From a checkpoint of a small mixture-of-experts model trained on Wikipedia: width 128, vocabulary 8192.
Below are experts of layer 2 (counted from 0) of a mixture-of-experts language model. Rows are named up (a neuron's input weights, with its number), down (a neuron's output weights, with its number) and show model dimensions 0-127. Each number is 128 + 24 x the weight over its row's rms, rounded and kept within 0 to 255. Numbers have three digits each.
Before each expert's rows: a language model's description of what the expert responds to; "comes before" lists some tokens at least twice as common just after its tokens as in all text. This comes from a sample of Wikipedia text that the model never trained on. Tokens count by the router's weight.

# expert 11
It responds to: Spaces before numbers. Bare space tokens before digits in dates and tables (in 1986, June 2019), plus adjectives before nouns like personal computer, mathematical modeling.
comes before: "1", "2", "3", "4", "5", "6"
up51:144151098148160105164172118138148149121157098102168102129108177143090119147117098138165170139113160124180158125157150111129105136166115129150161135147136166108138116148143087156135127133105134132124143146080117135084133168110146134100124154124151102110109091134104118126106083096114172135159119115093139147173123179116178127109130144166111154122134142121136110138095129095133116117117
down51:153088132121073160143115152133132165129094151076152126127123136113160137130139145118148118098142129160144102144136094113125160184094120138140132132143099110115137126145110096125112110149109088132147130078118103113128163131112111110165115174133146131162161127094116208110159160135120089150153130151133100112140123118089128176129117195109113136116137126118103153140113110108124165106146
up52:138134100164127124116108141144141149152180114117108118142094154144109114099155198142105127110138172154116113084130172096097123086172112130139120110144065119095138143139111122095130122114139128127154143092156122138067064109148140113093122118125159119126164123151139129134139138156150141138082119135116136106096136138126149134133143149144133144139126155161144128143134123084113083109070
down52:124118068106102131125167082200101146159121101126089123128152127124147104125147131134143096097151138130111089148119150136134163135131120118154108131102148097115115124163157171130166120162154169091128132151166124177123136124158070139126144110113130144148125153115135104154153139108116123117124097137140115126158126110126126169117147171126163112189145158142110176148145130162130146099110

# expert 15
It responds to: Digits and lic pieces. Single digits inside years, vote counts and table numbers, such as 200-1 or 14.-2; also the lic piece in licensing and applicant.
comes before: "9", "0", "8", "7", "6", "5"
up7:162122138137152106122128110131108116147168123173173087138144141124114143113126143144119105104141097087132145104082143087083124128132107116197108099156133134122114096143172139140175092129142121125167171117113119116154093116154139115171115134124125110142075093145103098104160125108134185162101143125091116119132116129113146163106131126168070111092149143134119121121123110111117129118119
down7:090167127080148199139120140114108087111158124122111137108144131130141104129140137118164128117124126156112138154103143148112112151096138183124159089108146191153083158133095142102102150129135160160103142124124123157112113094152157156151108163109133126188161119127162146132126137108098110125115104073156143091139179140154119120116119150100137117124148102160137126144128123116145106103119
up8:177148123136137119108135099112164125167157106119130124156107128124124124148138117146121169117086140128139095068187137137141053109106125113142113133152141103136131096147124116151095108145121176155091119116116104124129132140141107142094117135121107103095139123100069178120102121116082129146171111097094147145138137148074148102108126149174110131166101137125162123130114128127142151113130
down8:104119116142117123088115178117142137091135072092146178141134106080112131104108110135072126150128157138133143103129135121148146132113157139124139157058125145083103142134112085111174140154141146078169097092140122171133075099144151138104124135132109113122124131148145107086131152138129124142131105118113149120081106091125136155170165137143143103114119124141132144112118108145138122134170

# expert 42
It responds to: Time and place nouns. Nouns for days, times and locations, e.g. day, night, weekend, room, location, and COVID in COVID-19.
comes before: "s", " of", ",", " in", "ing", "ed"
up1:159116131178108095152115121127172161132174159117125128143106137109124116152140106098147127131112162131141142135117154083132089081133128109153107080119127081135114133095143131142139088161119084131124159146144128137099075128097091097124113156137126122135170148128191098189128128157143149127082149125123123109107137104096103160149143142118137080138131110161122121141148153116160145129125
down1:078115088108083119125144154123086155134066164131092134131136125141173130101127144067079140135119136136090129130094149152129122167134131163129106098122160138158125129119140096113114132083130083085108130140123165101122138120138119118134134143154165097116122094145126116132112137133110158102135113150119111161125141128079130136114111165104134099147181092137087094117156163163120140141127
up2:174117113130149155125133099128120143159154165131174116138125098158140094081089085104121175073139075135126128131139114142110140112116112093122145140110127073097117120144143144128166129076113111138158149136121114087109128082187113152125128129115149112161113122137141118135079133156123129135112145081119106126140147149126105097160101155149121085129107120096159144137124126146149085137155
down2:116110103111141122125083111144120119111137080159171163130110129134100098123113124109097165139146128122152139107138097132130099128164134098124182164109143119122092172161100158072095125129110147099106093100150150098120158101138069142105115145115119118101147152155089113144096128105113134162168153131131148121148160148140097116098120138158111122101177097125146121125117105127104102138081

# expert 51
It responds to: Sports up, spaces. Spaces before numbers in football and competition tables, and pieces like up in cup, runner-up, Support, SuperSeaCat.
comes before: "1", "2", "port", "ple", "len", "t"
up3:109102128139129133101127158133177117127149108120094112138169178149072133122123143173132114068134110155085091127108158110110133121123105094141110091144147120098104145104117160104142125100157130104117123148115151119133101148128131136114122135153124107115104149148089100142139142098154177117105123120112129097101134160183161132100090158122148132121108139129113067107125100133081118079101
down3:101131118128127118133164138130104135121150107097079167170103105096124093182146118154116144135143129179102117156070112155109161144127138133124100166119125074134150137099101146133092158210141153110153107108104132176093132131139100106127142129110117131123133138105124118137141156120114149120131131132132114169093123120159124106141146107117155118175116145131090163119148140137152138121068
up4:135120159135119117126171111110165137190147164143115128148158123093138127101087149119097105139091113100128174123084146145098121119117135126162067110152144143147103087166158154101121129158115103121112126158094119134145109117118128081095129109079162153136151111108118109134144106160136155116101150127117137140127113145101124093125119125133124147179098119155134127075088142117163118118086
down4:135119112147142161129083138098129131102139130108154171106155123066126113112154137114103122124145119121146138155112150141118128157130159150139122126178135118111179139146078144159135095123133133148141112093166170110115140123138124134134103139089095119115129124111117163176089142106085093161169118112151113130086134157137125144082120126125125144126159087121181184100171148116141158103115

# expert 34
It responds to: Line breaks, table rules. Newline tokens ending list items, table rows and paragraphs, and markdown table separators like |---|---| after header rows.
comes before: "-", "\n", "|", "==", "The", "==="
up3:169155124174159134142132133114168170134186118147176107131166172151139135091143112125123125148087154160130113100109149085109094058142092114145134098136117129135117136115164130136155121091136146127118150134123118111127106135129135147118109138131152082146095128166124101135126126124116155127122144123082119100136129144148163126082127153138097146117101109147156045121101111134118154122138
down3:129128154132105134124134124140122157105114101115117144167122136107119113118168137153117131141182106137133126148103136149100192127118136103130142191119135117106136176108084128098113154176181138088154129123114154149105155153131130138133112115084090116094118128122122131111148113126099118098166104116131169101128150107176107138167133132142177151184125119165100144146148107148097123110086
up4:143126155160155119132160110137153151191147119145141096124170136178133146100106135114164129141154095117143109096148174117091117117106109139169112118160138155121115091137193166133160102158107117099144135168110127141145148148084141130124096105098190118173122085134094130122143122138137123167134108139097105108134128134095162121129106141153103108166121136133154097115100125106126122132128
down4:112122086198134115140106139146083105125100084126136134126130145095137129094131130131109136121163123128176131159121162135132147138119173140157149162128078128115140151173091147135123103173174147140119105123160204081118129127118143114138125129140135091115123135098086174133133153103143128179165090107133125111096121112142115140154125147115123138161158146115150137121108106133128140163106

# expert 13
It responds to: Digit two, name onsets. The digit 2 inside years and numbers in tables, plus word-initial pieces of foreign names like Ł, Pri, Ju, and country codes like POL.
comes before: "0", "-", "9", "5", "8", "6"
up7:150124128150186125125159117146143157134186143126160087144128148124127141099125125144137132115117129097136127105107120116116108126163128105172097093143157115150132144126137160167193125129150145148148158109088143109145137124091127144112146137095174109143103121153123092138159122105129189122101134124059126124125139113139133124133100173121082138112130131175151093138083087108112159122144
down7:108130114099185155114107102129117121099173105098112158094126130160107152100118155140157171123176126181108108155122097132150123137095126169162128125130154178154130160125113169123097114179147121159140143140098161144117161119132123139124105142117162130153159109126116165118108151109099135093125129162138126088119131112133131153114110143089162111134156099130129149140145146145166148075094
up8:149154137150108140127106098100157123150170131126152149157110176129133106117156117101156136105056139128117099091124115126109058075119128134161114101169146146121123156127140166147155114158129101116139159090142118119131097147104122111087096143125147146137189124154092123135145120110137121130164098135107150140103100130126160134129134165153152146098135149142118093165156111118148114149170
down8:098108123125118149146138142120116123113112094141129129136126120056130140157123155167104151124159123140133137142105159134151144128107143160120119132095101079126156140133086118073109155160087131094153134108117105154105090089149104117123139136095153131122111136153119105167122156123142084151132142112135143153110126086143158185158143124140150069092124134156162171131105157116183131122152

# expert 63
It responds to: Suffixes in technical prose. Word-ending suffixes in scientific or explanatory text, such as -ive, -ized, -istic, -ological, -ated, and organ in inorganic.
comes before: "s", " of", ":", " also", " and", "ly"
up7:182109156139137151096138123156153168123168124138141156131095092137102155104139121155120117090132088106132123074177118114114117125122089098158148129166138108148106166173128124162136110164142163139131118122069078137108121080159112118147115137177121090141108133104121104090115107120101127115154122099122119135149153143122117159158099102124122150118150127122166113138120109169090128128136
down7:164127160102132160099105110150128134082138126108127168119116131085101152055105150176152171115146125165138117107162087123154103181117145114147145154127126155118113183152140127134126156124112175132138141109114112109106162101165140102146087124125140096160165113108144177142103123137124092144112118135127150142139117136132120150099121140119180144146153133133156130103120112167117113117160
up8:161123100153149136094123130146130099138169131139124144128111194110125154125124135133199151095101130136123095124181130108088052106138158152127099103148177144105150144100126124147115086119121131153175148110156111136135102146124114099117124128118134109101134148127111108118151124113133111131153096136120133109104165124135172087172158154155162117161129137108111129144132080091119119137139
down8:137116208108142189095128137153125102129172119090114083130126142092113142125123127137122138160142119075110130104146132161108129121120129097111152121133109092102152119127126102109086171180081135100116106101082107097128112127130140118146107120110143104137143118116128119126107123088128111142104144110122124126142124117176126201121133147121114116098113105160119139082125111142150175130167

# expert 61
It responds to: Abstract nouns, literary works. Abstract and plural nouns and suffixes like tion, ities, ies, plus people, work, works, collection, book in literature and publishing contexts.
comes before: " of", ",", " in", ".", " and", " to"
up1:155098126154104089113136129152140159145147155130133147143129170141127174147143137128142120120117168164136165130100145080105090108125105116183106102081125090107126141088138117127065091134126148130132158133136130138150072093087165108108128146116108099125113086117161111168152095138154132133107139146128125111106153115155114126145153117133092104131126144141094135080157120115136143078118
down1:088106135105172104081152137146128124091080135141165130123115114141188131160140121123063131124130127140104104120097133152097150146123155164155138132111147132140139130132141102087116116125143137121113137117159157138167173108125134094129144163168085128104140137137106147096113111084096169107132099129130095148149190127090114142115111134092161115122164109121142165114135133148127082129143
up2:125114173120124145111141129144113134134128180123118115125185161123126151105151160084104157142149093094169128162131069128113123128112183112148105135154143100082127103122117119138160124093110120145155160133116141105108160145129111165080119150101181111100113109131124071106141152123112111135114126112112091105139124135101170108141143087143118119142128110115147137129071134137098161116096
down2:097150137143144179115130114165093114114120121102095133127175137130134147104113118097100174188126156125141132110101106119152110135157129080095146137143140150130098154142117076120153128122108140151121124131144147117106120131090122142118123138143088097077186119116113114135118167100102132162136113130114148119119126120131078124117131169140096152125171122093083063141098092131165129127117

# expert 16
It responds to: Spaces and Bundes- starts. Bare space tokens in tables and indented lists, and name-initial syllables like Bun(desliga), Ba, Fa, Mu, Ga.
comes before: "1", "2", "3", "4", "'", "y"
up1:144102128203144097160092129144156151142179146140142114139119195148128134114142128142148104112086156115152122119117116079123081098129111116166109113100156101112150105132149166143138103135090130152129194132127147097117091137085135133084103116124141102154139127135158105138158109138136147114119124086068121097111144153103147114149130147116130130134131149141117101121117124121130167159127
down1:108122127132162145104115089182132161118112159130119119105133120139154126118126142105072141120139139103143142154089136137080153145168164111145103130158195112146113125120142115097081141112126112146110140093137170118157145155117131130109165149141118115178087129136112117089116122159088151086144139138088074146124111113125122152133121120125153116134158106114129051144137109161131110116120
up2:195105155160133126106154116165133177112152151112143113143140152156118121083147095117177144106140122132136134124124082079082094096124101101185118124150108110092131129150151142127186112123137131155161160148101132133137144110159145137089093122090175109142099131113111098129138146126103122137107137099095114130140153119120146122117119131162133142094154147129147104160096087138101139119122
down2:172125101087111128118108087155084123148149117122103157108130105103138086135151130092138172135102161129119120129077125109114121161166114088096131161101119137150085130158124113098112144112134167092117139131091127094122162104141123135145096114112116123132170106139140094165111126106069121134095117122121152124154144083130111086092090112132129112141111082108154119155098144157102132107124